Experts of a small language model.
Size: 12 layers, width 128, 20.6M parameters.
Experts: 64 experts in each of 12 layers, 48 SwiGLU neurons an expert, 3 picks a token, a softmax router.
Training: 391M tokens, 8380 steps.
Below are experts of layer 6 (counted from 0) of a mixture-of-experts language model. Rows are named router (the router's row for the expert), gate (a neuron's input weights, with its number), up (a neuron's input weights, with its number) and show model dimensions 0-127. Each number is 128 + 32 x the weight over its row's rms, rounded and kept within 0 to 255. Numbers have three digits each.
After each expert's rows: a language model's description of what the expert responds to. This comes from a sample of Wikipedia text that the model never trained on.

# expert 28
router:098100117128157203102146114124209115188190113139108096107096105161057115100161097114109115155134132109130138125119154123123133127141158178173121037098141138044084096171108144143145130168117141092090118115135089141146087104115134121148129108111180111142139087126077131172167121131127123163065106146170176139087126132145150148135135104126065067143097121118086076092181090209081114147136
gate0:077094115172112142112157085126111132162153132184147143139096146155148151122142194167105146148053127074117121132175148096156104121163145158139098148145111088108089113147139117139132139127144111114151088153128098163130120097121192101115141131111142120116151139095143110193062226125094123141149152122162161128108138127174111046074163138168056134184088134094110150159180088204202115111104
up0:082110144152127129168097130188111113152168119173186150147075101157161124119149177170095130160104119097057146163144080118153079084173107128152076101154082113115150143188138111145160099110152103151145143152137065100132121146148179146100108125140126063113118117066103089179050183087092117130130115118127115143082156165160117114126151181165096140162107130095111164150151039161174142137116
gate1:064092073145080119166063169122149117148168138160134135133072139118106170129175212168094129125184124110133078128087091097093086079150134105127094135109130173141091124115112122125173087153139112112167086120160192113041207100087142167171157149110092092174153149139156170125107144104145149172117153119153148135107085126077120133135116104156143084125125139150120182157151122083091173126096
up1:077091070129133135176110114111178104161159103182132098108121174130115119121126161144109175144114105142109121160071102142106067079137138129139152125137110111185117113176097119128138045122148134083182114109138152062127192127103150143139109186094104109182158129153176202164114133129194099134105126125141177162182096130082111166036147121116132128080153177103090123154142120139061125136137
gate2:055144110107141109182102152110113137151149143084112128052179127142085158121076107131086133145147206111156164101178105139107061144113134115071109082134111122099139135178195099105185127107127150141121125124147126157161167127098181137123117102143121144150156175126164099087111081113133169172115056203165140117115208159158141114075121124100143163186121103135119110119141135190082147145106
up2:170148192111157116122139067142120162140136135159153113120111087123100137094170119130119121130134078125163098171087134136105154146109168143157147100126101121137170117110094136076092159175150117151146113171126129068141115112196079089134117181131092172129116087135067118187137115072082081032116219062131084102096071079105161132116154079169099122124137152127116128174082126121162136125139
Second-syllable pieces like to, li, po, co, ga, as in Blue-to-oth, pro-to-col, his-to-riography, plus digits in dates and scores: 1-4, 1-935.

# expert 45
router:079143136168142105162131098093129146112150098091146105138172118192086162176151139104147131158168129186103103100123168111130140128074168107132114126087159171110133125102127167137053071107113179176084061106096117138092132115164093087103135118123156167064188107096148096164167185145160125170122127135148153121151102109049125099159152081137070084113120154123112101152188149172161117102077
gate3:107111128112221090116138144122158143114035169114103063118113141141070154125128098093054163169127086150142171193152140105136127062085123075095173097166124152196178124123122124122097112122131125124145156094159112113134152138084100096065150139096150128089140111105165089172117138040120197127133163157097156102120104122155124107143159170143127162157165110143115132110178132104128168134094
up3:179168128139083130150130128114097103131111143121115193158151144094124161145137125133108090103151145139185147047099146117139092151183149086166077080105101099049096189114123155105137077145085126102083102165095100127149080097152140165214131095184147140106104122147095091063100130135136070157130114079155097141084108124160123080119122083180143119159097182128102162133107122164096096089129
gate4:094079141112101102173141114100079129112091116083148069116115164151124101104164152112083131081162162134072127138153120146112115133160177140121185141156108083069121158121117115110135144199125141172129137167151141130083123131111112159137111135136137080059147193162136042067167193152088174123088108149108131178099117109159134079091114175093145119081176087132083118130133152127068161083095
up4:139127135144177115194195167112147125090097147113189097169166174172101110068163077097118161135116125159099141161140118133103099092151170109140136107089138124064144149105136135081158119147156107160120121158086103133065105076064086123097108142181147118044119129139123054092149193097130146061133132116072117165118076112129105073120110095143115151090163121148104123086153152109098125109093
gate5:148115056121154189148108093129144142161069163083147106137160103150181120106141157119111187080131156102095115133176179174111079145118145129171108143144092105134121181111139085164137182108143094094179122158172111093161155164131093124088128147070111111240086132125118131225151114122166122161125176101102157137145139121131151165166142158138092104103100071099089131117161161147121127147100
up5:148103099156101105082082135084166143135208092137153103067131122093041102120136138138155085120115084098130106161091056076125129127091059100093161143143125129134130153151092135173128121173169122110120075135117151202122140069106117173126136079130155070151159132111125086128086159141115115138173074121102168177193104149119109142140101080065109109088157113132102139162114109117120098072115
Commas ending clauses before and, which, who, plus closing ), and ", dashes, and = marks closing article-title headings.

# expert 41
router:119044094147149125124105122136160093141108099127120097107127132150207114117130123090077092136121105063137117123074098184143143149128131087123109121103111106157119073159108121134129109078136136137072125145085063164180140116149144094112169132128154126154120184120085118131117086109076153151142092104189172187119137135167133199120148109137100103075133180088172140111097153069152036093069
gate2:123117130163143147094101081136113090163136105134106127132107086146144119120088145072113114143112175115120083157205174146116092116144128110141052106166104146103092196157129079138121161115158121108194108105099170174184099066128082149173171070088149156142154169109127142117135136107123120157197032099114101119150163112181149152068113143154142089091128142146131111116107163097155072139176
up2:093119146184109127141098132146097159057092155120131234121140174076137103102133177148126119126124103184098143144095107132153155108150134171170128115069123142144129073110091130126189097120123152115094161164162126068057173135129146153125046129105105129141134122124116127126110119137140142144174205179166167099126046154103136089153169077173083168158107101125142128113162106139097145124083
gate3:184113135111171116148148104134063075133105186142118127156170156118102133140136153110164128072150113132140104107098176143138152118131165074107103150089067134074142061099123161072151115179046158157133100152196075139089061107088096067107122106175176132119144139100118145142149111129146088160170119133167180178152120181144086134127088107083180161144148093139093145125126129136159149165120
up3:179100127078181118152079086099102113176110139116144104141138142118137154123148134134132143110105187143111118139164103184074167099126194111123102177111142094091131072080159125149121143134036151192090135093202104167130096086131100108129068139151126121090134163119126106115132111165167112138122130162121147172103089212151068137099138163135185152091134049106096156150138142076131115094131
gate4:157092182128100127184153129088129139121137068093069073159108092126154133135183165070124114116134167145090120108109131178099154119119089146182110093144101128142179163144135150162117031110071142105096149111135119098186111179115163122145156139134160155063144097173117096170076133177177132154087113102110106154102102129084131090160183179155132087141146103161195152088115114090141130143130
up4:155125132153119118169144134140126131112150109113129119147142126096112140158139147128178114180144132176050115111165191167194130130145119156147122152177106079113143093140080189158121154175191125095145081125133105122180135115112113222159068107127154139120150170175136089114124162178176172091047113165101142136145137112073118137212123159131113153199125144157156104132120127070163151162144
Given names and their word pieces at the start of person names, such as John, William, Daniel, Co-rey, Édou-ard.

# expert 14
router:198090099131124127125161074110117058088149135140062139147158130107149130124106122124116086113136127124119162171088096136130201093169124164112065143162137138105138164105145079190139148201099123119206125078083096105140118094079152100142135091098121137171134095072145146124084161145135140156126153145041161144157092169116122108103173161149064104113086095191142131148179127110089132137132
gate1:150096148152083147159119127070155092131136151180099149159174129121155182190127158176086104103192120176103109162172118103175157136152158152118181080120136139114118114087181127179181110133114150116115105162095127150123118150121189139120182101151122075128106137091097174186128199079108132103169095109144101143138155126152133150073064110107103170135084148172102140091191078140158136154086
up1:126086143163111122181121130097141090141186144181112164188161128127121150183096104144084086123153116183078102162186103131174157149150119137129195094145077127100129095103153082172148126121110135100119113135081128164159126148139195123116187106184126092137155146072096176147114213141121092104152104091138104172153156108134127136110074119142100173121102146161107123079178084117206137154096
gate2:131160138125192151116145167063112066143138156079159080200194121145094124101127082129127182189139155149125180154158077141124145142108110102138146095124040114165116021115161162202128138158076104133127150083126124149146091135127141102135109079065125138117139105065095111170122109100108152120107116154122066140114099098098161139143122155072106150155123146128101153114120124087138101142102
up2:169126179151147175126110148126129044138103087097120165137066124121121135169161128133119167094199166164133113128133194058103139123163126110129121110105126177122174130121142070165179148141128171132172102108121033126075135136179157121156135144091059112135166097183158172093123174135090139155123120102182152139083153120135145151134131098116113113124135151175132149191152089184154186123111
gate3:137168089132161126137148142091127129133165162135115190173096158152116150166086171098062099124104123136216125106084090133139127125138147154130071116186043075147127140145200085183157108138154115092085165126075125102084109079110085136184153172141100126131108133119148177147109119171133096142101100167112113178131202136143156138168121104106102109138141157148212112130161162108110089132133
up3:119112129111103145127156165119152160118132081220179112097103109131200115134184129153124082154127161133101176146150135087118147119155085142145118162073166087139093151153137091128100115078104181102120134123113132110122118181154144138128164118168163066132101104151085137146129123079166173210064127064070143104086067092138153159070133158133103182137117160100076169166109119122124176128107
Capitalized first syllables of foreign or unusual names (Na, Ka, Mil, Ber) and accented or middle pieces inside names, like ä, é, hard.

# expert 46
router:151166100067140123108118164099181137134141152120118066148167128158098141110143086090156105143138056152120178107155122176191168152078127043111137154095070106125084152105085142164122166140113131140135097105112157089153166116120115135143098072118102111127148141139099115113203103146148144155166076151176185096086113078079150163133102189080098126193171118162132107171156104154121166131130
gate0:098157076119145181112201142148137133118058128132117134088116109189104143118116163114133169104050146127118131147163115184135152096099132143184099132162084136079122136136143110173150131104090085133176153171165143098115147118093097115097088139104134172132095192130134001155169134148165135152117156115162086126117131133102080148113209093118123093105171100108121136194099148092120166120143
up0:094189093111113197092249147136133181125072143120112139076104093173126147104099167121139129121088140139128122179131148209165115089090097118153100106137110122108098147142112106156162129112097077123159143181134143035138116060114097102141106135109127162162133180142114079145162130105153127118150171122183098108103151161120128151140201120125092100118166112119100161163142142070102147118147
gate1:081159079079128175094179158129152111138085139118108082128146132211084161151111103127093104182122107141151142103108090183149125107124075113102096112087055139136117137147108128160141102180096144100181095156110164100125163075137106116148113170107072139090111145106219154069111090119135129151201090149158141118089179097140147134107139125107113172134138112091096040096114095151124129130096
up1:130149094131153128123139126101170115160090101155116099137115153157111100159097113094113130141173100096148125113198116129121100085152108159121125121073076169141153074136135128144134147195115161104129146123124128145067185091153094121146120215167095126115136104138190195064100091140127183125161143114181175129114124094103198120072183131066169109144105095113089047101153176151158122164127
gate2:139224169094079111177171104109066145103150114148140113129137086101139120038099111076108070119103142117119085153136161116106116154129131115147140130154153082105132095125134117167105084147077101079135099126122124101165053145188140141129160116135119147106128144079168180167071131099152157137079142155121142070161073099115089096181161156096110147095137166169134081129099116081149087086140
up2:173201155126077144126118154121086168142118107123120169152151094119115132075128186090106064121156135178113097128134156101160104140155176144188164123183133036172109131105152158118143094148081081148106134095122139179175110099135142138157116079116157135089161094165159122122083121084121212147125152156117146108122086073131141064186146130095077090090134154164118155152111090163117108093141
Connectors joining items: mostly and, also or, &, but, then, vs, slash, as in Marx and Michelet, 1964 and 1968.

# expert 22
router:090073128133133094132139119088112126122081102105090096173090065071117185076140152140143079134156147086171095146080126138089124130126119183119088143117185133075118159183186108104142180118098109115153122086133152147115151101146117144151160148151076140152124138153095172084179108121151157125119114169103158178099153148191171102083113122136136145146141102084187128073168052144150165200122
gate2:082067140107139095111206135065157119142083113182125180157090180073095083150111152102100135127143138145094129106108121077143119116113165132095143125146204110134074101164052128181105140128130092126113161140116111221150096157128103174140147166091098075178075125137144179064096139076102114107163116121131129126117090118147137088124111147116140164141100131088189140087161134165110138159126
up2:172126165144142150158095126140146085122041108151130103161119128136153148149122114118078135113103136142137133131158090147097120114192161158115118117082179149178088125125129077150184081158078137179205156153165061065109143123152132069096174124130119148123120097147136111121063109151088158127078147150156186139167126096105104079119119074099113087171106139182178167135169156146062103147108
gate3:141084058141145138131117187102144120138139166156135162179134094121128134143190146112105185102111059127104120142121147135116115163158179135162163134171153173110126167136106216137089095116125109113174178154155078120096128178115132128096117123156102101146084093127210189175110136158154156161079119161118095195170128101135164149153143095066122145106059086153174102127130087160120169121117
up3:111064029102106138140155151065128120162108142162125142128166070106133161136233192103150147104128061136123142164129150134150137187130211164145112107155135149122120126135115146081085056144109126110154155152174073104117118116136131147111143132161118093177107104100182133175171111132108157136074110183108073150136098103149144140126152081077137143141097054147143122125094121145129135147118
gate4:094123112105121113066154148111132145179088208154113164167113124143193129123087160179144119088185196120160131154179176116177175182092114108119153174037163123087141133113164125118127100137159121140137107081082144122149156128147052133078177155135123074106137162125162082164082122136118122095129083148092139146141106101089107103104157139130166168112137101101129122166186074148122099133104
up4:177182106094186140165131066112113159140126076075132071107162155036093098109173147150089095160113075138057151131071130191132084100096124141112124076200091119210139135154112133119143127125110130143122080150176134101121145152122145120147141145177138176144142104119105136099168131110131154108151191116138135105138143141152124163171090127125112118099125165156145091136090212093156162162128
Capitalized word-start pieces such as For, Con, Me, Ed after pipes, dashes or colons, plus the suffix ed, as in Register-ed electors, Sw-ed-ish.

# expert 20
router:098084134138143163118134159111076100144141174167139076154133194123126108138069131147097138177085184113114158137172158115131127164183134174103138134085163120162113159163070191189070130166086106112174133178132131124150136068119124132164143100076145115119107125125155102116107138179146117108062127104118049116182154121109117093128131084137080106119072093132172109126181150143109080175184
gate3:106117111167117101096119133151095123096169173063127123132109141118150137157118076075102109101120168128123122123125110097128111131193159092140150112065084150143103107074177155143092101123195120116087210128063188206133139113151062105149095092098123123152093130171153199087171191155161174126155177140121144094169112169155144112097155105124158131145111123125083109138171163130158123077138
up3:096138140111128108014124129185096107074123108096090113075094087119116145197090107132098103124099183094143155125133149105103152126129160102141150119108122136139123119100152158099068126071083094160125177133123177168146121079126102091170143183092151198145132134103047148153069119173136124116162161137093079127172141153135152104112159124158180190161168110131092140083127129137081126135112
gate4:180120106117146163223149141131094135147092197135076118153152154157142108149163110138085123110123220182112135085128117071117186182137123162115128135185194132145140106084127169128137100098150079116157094071093109154109116137182147097133140114055156119078096134141135111127145186164122149142130076073171073121131165084124105183110095144108118171123122132149119112125134147173118172144098
up4:126149122138114135090126075085100095115175081075137150109118054095101197085127143127137200099138098114135123150083114173122126056092142141139113171099095131108155105109121168174114118174168167107103183150173094120136114103120079108185108150198126118196200136108116172121120078144118129132115162143129132121112069185114149087144088101151109089113167146109146152124133064071098128135167
gate5:102155114099139162116148168159103103113166126135164114126117163215080152097147168118135093141157133131102131144141164079169153135184129171061098121128169108060177148124167140110183104120100125127175151123139171129135160151083087116117130192091136135170078098170153161123159126194149059165114135133167107141146132156106147111181099084097097109113180160117164178148170141151047099132176
up5:088136154177136084147173112112093089158110124115118106166105097142135116119117179110155095109124135160077100130152136078127138148090149166122068151047115104172142139111111180123132140152065167118115100060104124146152104163103111113093114158121170196092134074090167040122124126146104156163130152163173132165085107098098142117163087125054151107190199083149120103141114115109094074151138
Empty space tokens in table cells, mostly election and sports tables, plus word-internal pieces like ec in ecclesiastical, oc in diocese.

# expert 52
router:171186175148065097153116117172094135105109070088158152104125174102149067175130119096087134110152123198157131089147190106109134109153180149145163127136158079158155122187150173079120077120156111104126151123100103150155161162121143192137182088093177154125135182118161131159064119128129117152153153097148084125113085102129091118154075154113090150163153175105132145131151177130117186126180
gate1:118105111153121131106105145169159148146148160080190122118100173109192133056072146147154093135114124089133124170100113174084102144173131083162151146153181133101140102163094053123136094146188129085138104121126104150113175185103112165069134055133142096103133160147099157144122177109150134104100075148160139141147112122069178126100185124096096118119110171144160134102168171080088171127062
up1:129102128058127169129103117090124099089138130183187092133158146157158167142174130093089162144161133166092123118163063114093131151075104141135138095107073135205124203080144183106097135127063146148109139124100138116196062154183132140127163146103128103127089196093156087106153114110114069128131092120119139107086090150164152076142091151089114136099156117160111137136098153166139081172130
gate2:159125101151164091119116134094149139129073161166150153091132136122132110082088067159180169108110118091123132131142194160098129092170114129127139111135173094103151153149109079142132188101096106121102138173178140075114113111104167097102164137100190191169116093074062075145141069169114139124143171179102126183181125172095192105183177113115154127110167137085132158181148104127115135130139
up2:094124154073123149093139146160106133097172097107055108150103134105127121130129167097109107102139080132102172105137102120149080105079092097107138131076092156105107118144151146115155078109168155113140121103056091171172128172157107146147075159127139116106142120242145127139105168072185180157117082105149158099071152080109076173096108106128088082166083135141153074156130172136142125165134
gate3:160158104162063145144141165140063105135130111132115126138076149151135128089107135113071101092090111114132100083121150118107108069069121100130154167125118058095138132145144173053174140116127136114164134114100107152180146113135126115166245135143126180126155091166152107102121147106142138086172162190110133132172050096099109080132101100120100103088093150081164091180103131107183132126108
up3:153125110131140083128108123115191122147170144148213084081172149156133098114183172131170201143155107114061111147127116177125129214155152144150086097106104154130127080145109080130102136134154138112154101124150142124145146156099160155111016118133112104165111118107151167148145111145122061121153104108112159151149150172183074210162083089152151124173158091153104124125127125156123157139150
Category nouns after the or a naming what a subject is: film, album, band, station, club, town, plus agent endings like swimmer, scorer.

# expert 0
router:142081101126159082085154120094141126108161085086104126143122192125081138144136101140126113085127117088179135108186156170114160115112157083134195113120170146072111143023169112081129103116172092146136119133124119086083117157146133073065102158160117149143133101113088085117160069111131068143148092143072074081176124110109175094137122140149179073110155172124127096122158128128141165104088
gate0:141150126181135127181162160168100102136075116109143116116132134172181157128101153046110106131067218124133123118100114189142140123075113091147082145064111145138081097155127131128133146107111096172135110118146061128079081095120099100104143149104099132152169122109175132183179072115125141120221149085130111120071124137122123142086193112161181127133131111148118131114129166095090140103190
up0:190111183196128123124132144052088167138095090101093162140157174132130137095141171123074038077066107103144160138126109134142157140114077087103118096104150110191122193125118130129119133083140164134137140153112096150062075150114069106128117137158112117157139069116123114113124111092096153156137108133125129128135120125121087162140148175106119152154104082168154102083145107152109030101192
gate1:150186144156158111151155092113083093170112118137084153102126174120079191162168109147121142162173114125152101121135160134094130107167178127185138104071147103111144095144124086076114152106135102177080083140115135106085100159163127104114174072080058098130111150127095074122093127160105123087069135167133160177119097067128150110098118095157163182142131165140078131084128132140116115030143
up1:166217109172106131172106097146106135166201133123110111109124140139137120133188102166135200130128153146145128092102094069081192122138165090169110092096168126120188123123144105099165103082076133164116117182101140109131126166165124100125140102088124088130157137143074055149124150183118128024107076138173153122155102122138128103138123111132095159106084167072145145121128115155088109084127
gate2:119134141098157095107135124072182131135132142140098154167080080143149111174165122154140139122076121136146174099104136145125136175140214109157079152111099081125117063111099117178102141148197153141066099137131075084120071157105139172187086128112134114181139121070178170102214137106110150122124158156143176136146110106081138171081088183124133175127120106104142105113155089085146120131161
up2:140134154085168088090152119100183120137135164123107159120100088136109146139151112133141115102068118142139156130089127119085152149124220124165123172118106061090138093087115117184138138166150134109048115127113096046105079148091116198165082146104132138151157136107178148096179105109136133112112172136159179137178121151063122162100053145107153185122133114107167104097159087126187150129145
Commas closing introductory phrases or separating score sets, plus clause-opening conjunctions like where, when, while, because, which.

# expert 7
router:142153156103083133125093113191110127110164089114116171086146096155137122144114181108114127142158160169115129108104082127156102122092138156155198098148156127162144182173160135127173073087138154071098183116116131135188114138143178172121160184114129158098121183053135121143105107096094125165129137079115094085064072172137087143131115134115093115148167084136167139119123156174176108110221
gate2:112097155123130108134111081164146142134149152140151081159147115141106146144082152099168119095074139113120131118094110098157096135109129117152142116091122173083183103178099160153105124128113161118132104154158107147096181045127143141196069123108123096103100186128147145143144122100195208147079151084167109174082066097118116095051131098136146086145069121129130084119131058161181148153074
up2:134132105091112120089152105097123102091060128159136069101136123094173120108102038198090114141147164174092124176158169171137134131167120145132152086119146050179120100068072115110117105171093103137159137120127085141104063124105137157156133081054159121111091104176094134107116140132138108163095119164180096094149199161112173151147152144108125102160085131134096120154190143136110128129101
gate3:157066180088122148170139179127101138142154102087133140111119082094104112124104097187130128185103152092133174124124089132128186128144115163122118090116148154134156196151152145089137167160144119137094135111061164153180127200096127156149136153122070183102133115119102076119146186175124151129166128124137106106097041149110202150091071129122156099116145130146155104171096118105140219124104
up3:102099107131108117090143096124121087174150102096109102112120100088126133104110132145196112137120143112081111114103096136112171101107137139152165123165135206150106141130187134117162167152107133144083156198081165124163161138133146186145100163140114158114104063143109104045177139116175122121114149184147186111110093159113095129112164101076183136087151116132166117188127104032080145193146
gate4:146101084142118108130118187080171127207162200112132106188140108151081151155162139129177127148098133106126121189104177133194137095174122143138111120076154080134182132111088135175101138103144160133176183110106149135119125139130091094205106130131139110126216135106096136159167089142119145157062143124146079148165143116163141168132133091152085157193153125133078106085129132130129161120185
up4:154065149138130098109089150076198106198157147104138131137147134131130089098099113095150123184115165085177150150162185092136151118166101168139137116058145104149145150148123139124123149124156174109188172121106104135095136142143131112136062121139111133150103133101101146111122108160086039145110190120105058158183076121128094131113184123123099105152133101167091095064119070178140120093187
Word-final noun suffixes, especially plural s, and abstract endings such as -ation, -ism, -ities, often in headings like Operations or Issues.

# expert 9
router:197089089069122122162141123150166166134078168089123144123113147080124141099127070111171103149118140038109109141131113162104108172105122148073159096086158069145156103155115120162057139115123186138181133108120148116140141150125073123140096110108172113126140072160105147129100158113149079096132152141085159095111146078120055109142158168140088156165113089158143135131165131156179187061089
gate1:171120121080164124123188173126081157086156116145134109127056127218184159146108210107132104129141155141141058063134137126147109090148127129174143108140103100165098111142098170104167112101211146115174142049135124120175119156072147127096108135071089119146156185082158136123145143164125105105118081140118152157178116120114107126118148145131139099189145157162106156117116132114156112074089
up1:105169088150127117086094128099130128207109110116133134114169145160124088091157076130069116087091096158161186084110132141133139095152173146096182138137135117142172177118146122101107107116056120118075167110143132191110173117162137168108169101151148135136081089196107120116057128073103169151124118113121147124026118146108182146130108139153091141075095120114133189109137091154160164169117
gate2:127124114092110164125097091156108168113125168142142094125112141084152138101149139137143162139179072131090079111093156089182103100147074136150159123145122170132082171131119151141147108143114177139166151182180119164096175157151163148087041124172179079101138103179118090142149110133180127213218076124090128079129176108089093138179142126101110127125091078120166102140128151130112145126091
up2:131107121079132171157120137148100197122145147108138119107113150118153130088131161106150166108191106116155106135126161099168112089178058161127116113142073138133101126113104145114127099130127114119160131156174129180071193166170131116116069159161174072072101113153074111152148089167169157176168083188088104136140171132124090134181157085089139091131079060171198086156154123138131144125111
gate3:162122120099187099131171092110127153133082150168121091079097099100135090134146122138121131105119109112164187083173160134170153107090092166077169082112072120148142113187148101138160102129114179181108083109135065069124108149126134102100148125119132158065180142105164107155096100167120178129127170180159102119110123142090125102205144146163148098178142188186163131144068154128126186109118
up3:159139120107087150097109180148164142091136090099151046149090095143138156142109150111159144097079114145094135125146117159100110087098142133166142237132192161144156165110136109199109149088159154091161149092152135162149078102106069100132120167091116102104126074197138141151128152181139141085165097091095169156135144153101155116121134128139127079092083144118094165110137053141132085117069
Middle stems of Latinate verbs and nouns before endings like -ed or -ing, such as con, ex, pen, contribut, diagno(sed).

# expert 25
router:071127107118122141059127091089060127129181134154100158127097128116136127119155199113121099169139153073168109189144151171107139049173096124114134077175127176137175167099135165105125179100106182126110142152087084132138109164125104211169129081106086128138084107095134123123148083152104111147137115150161117085126119142179148079096111153118080156129176123125097157081161155200134138121099
gate1:122079092153137102189101154165116173072144172130165118101150179160133179198168163096115111165178171121103113086107068183156170111110118128115087116165142142155191161126097136156154119144124183115135121101127100129140141137062169108087108106069123062121147081159085104132163136135089149129111117181132138095134131143132143099149108110111101143221154168149123166061180101136145121089111
up1:131114096132153129125129145146122158059113163095080081086126118108154138145200166142116104133161182120103122102122059167173102145120164149098053105107185089111151141084143143130144126076174151086194094123100152147123163170091142109131115109093150090168171094162095081116158149096108196111128146125073150115173156138143129082125103115151105138203118179158110135158158130068094166113070
gate2:111167087132169138150111117108118141070130071153140134093087114142081145092132125133118160148183156104119167140109149131155137111094085074110104108151109162133154135060177174139163085108161177096171181164111157102158151179131112101132114157113158108183165118144119091093095149150160189131156149104181101090138189159206135115187128166091120145142150104117057092125090206178123108126107
up2:159121195078150128110163111172131145149144186064124088137165150116146118107089172115166132113101125142181107129198143143126110176108121203101144100106108121165103119128114054106066169126120084145110097134118088135071137099129097182163124134156092113094127162062111178137165083096104088093115143180094101121139101158107148149129146095153169095184097173132187126164164087104160133077140
gate3:130130140089151053066082108168115174173123062140125123075150156147135175133166152129134095172141102156162141128053156135136184098098112131102047160127154135128093180141126101124112038121100116032075162138143124151151143140107127112133098110143085075090124136146120098166110112126102091124116067143116118149107148149156125149199133162171088117132149156111125135158106094094162153187108
up3:176134155148075064136088136131108105139108074143124130115122118170160175154121127121190090180169123177066072122084123139136144093091073104070028116185120128140164129150146154139165134072144078134101132139131128181120098145094116108067118102118096135114158141076098142133135067113083036128190134141132137116119123151157124174142111108138128106116147129114171068126115135140182171160125
Nouns for people (women, man, people, children), the pronoun I, and word-starting pieces like "hi" in historians, hidden, inhibiting.

# expert 48
router:141145119071109138155080135197114159135090145103146179172151087050145122127096103105132062128157126092190138108118106147077109134126144118158142194108137147169197105110149067130201153152085128078141128114067133090184160133088168100149134149129130130109103105102123073137137088050113132178077135178147102179104141154113125114120123140132116139165123128158169109125068084152139161177115
gate1:110175121094156150107142130127136139137106127130133036071174137118156149133050133160121161141122105128122101154125117101120053097173151138168132181052154113141078125085149118120127138158144114142141198107107127140105159142142109142175134144125087098093184166148164096187136101089118150159110175106062136152106142209097113139123026104052154163139149105160110130136110131130126149136078
up1:093119076192083193128134150157111156138153115158153136116107115200162146127091083173160058141166101126106118143141160177143144166174141156131116127085116135094120165104134097113068172095147146104142169107124119115133118098214101137156123106096135108178139132079143071094135131156138158117160110113099174118185112111163142212135080150109158093146121056134182106158189083178110136140118
gate2:050151160077133059125165088065111139112155105125117124133137107128213091130097120096141149134133102143068115205140073158145124111204123123076097113110090104094101146192158108211139176150145142131135157153130143134156118103125062125137117155171165209139072146132179137150120125129162160137096173131107110103149135074126099118104166120148108080103103122171133081107152105136123149123093
up2:136161118109103144158109134179135153179100162100157092182143102052046178175161110185078134079120123094129147070158103072076090112130107154125165208108136177158126117131147112127199158118124122158104101119111177108104139100138194141124107182091153167104164109105106095173146132129096113081161118158114152128120152110146142145115095128161152132104143177086110145169169120086141120130202
gate3:139058154130088095154186118093172100135092122145162087123104112133111129086094160127152077135213132100073142161127100146088109176094150148140094171100160119152120056130163119150143137110163085120124090090099155106114114077081133062100180117108126042152093057066105083132125111113101112130112085126126137106109120129156075141138078092159151184160163121145123167171130141178115133110138
up3:149182124136111085176170098131082115121122077100130115091130119121184138052168133164125110091153173162099155098162174108102154098147135129123150148152149109132156133113122112112153107120099076122109126146101152158161047119095120144185212098189135108143154149131204198127141155158098166163112150152130094086138122166141147118046073167144108140110137170153096069194136135086137122142165
Middle pieces of capitalized names and song or album titles, such as ak in Speak, at in coat, d in World.

# expert 56
router:129159149095127108120126139096107095074235174071093116124108154097107110097110107112155143160108159104103113197121195196129136208162168162093102129132147101139149136092146151177137146099170101084084117219127100148147169190139103144077127129097147137145124189113075162079147115132141134152150140151150084119111128125127180066125118131140131096112108101169124142075102131129082149099115
gate0:093135161139076086145124131122160198096176128119153182156211125145167088127147123120140140158102115150110119078209142210153155118078096129111112182110099176128133118104091142087167092111149082185096094149127098163076176105134084144084125114048103112064145147094136138109125171163158117128134134107149098120155082040139160117155137132141080139109169133135143137112116129085122145093129
up0:104143131151165152085157121137084115129065144134125122109046152110160139144139128156138159060136179110114118166093130105108116110134129109120179082133126117149078130115094125170087162122177165077130171069162125126195075084119166108144112143195169154183092135163103117163126074102075107144116105135116161101043174150159136155124164130143182095137073169098140190144068134158128106123129
gate1:150169138108153144178103090086100081165105124116155031053101148153088136174127099159140114109112128064102067127144131237091141169113094106141127114137108098133162103098118116133147106157080097131120150139115134148135127131130111161152116211111127130085103105088174141176175116135158156141177127143145138086164160122125199159167115146170092060137139153081114143089106108156151138080138
up1:057119104177104133112128230112131124137162123132112150125144105157177140075143153095114053149124116186140140170101083103135087157133145164185097155125111165085102200133087158122141147149130100125114145095148115186171103133112102122126108149081122117095154100208154102049105115115105103145153106132090099096116127149171176118155083106075088127136082062126111129116091092140134100077166
gate2:130095135129103146069148114145136146098120131095121093118145096041138125189101150159130135144083133122162182145109105183083158109157164107075105135112096149134113160112142135146126167113109072156063129190140140156130066100131114138090075093144158153170120091153133100151176081109065102158093184132095123162152107109132156160113072089160125133184139091102124173180137104128029099103092
up2:192098189083148118092113085174130137140128106125077138194108155174116137140129141107095169175116163144170174170080212092144125173163181100151135093113104108057109079147113110111151108127164196106105120159116126107170152155099146127198088153094122118118151066155138075121078128075147127075123104154142146134109151199151105133124156171119143100120154089137110153136128079147095088123140
Prepositions and comparatives such as with, of, than, among, against, plus the first digit in win-loss records and scores like 5–3.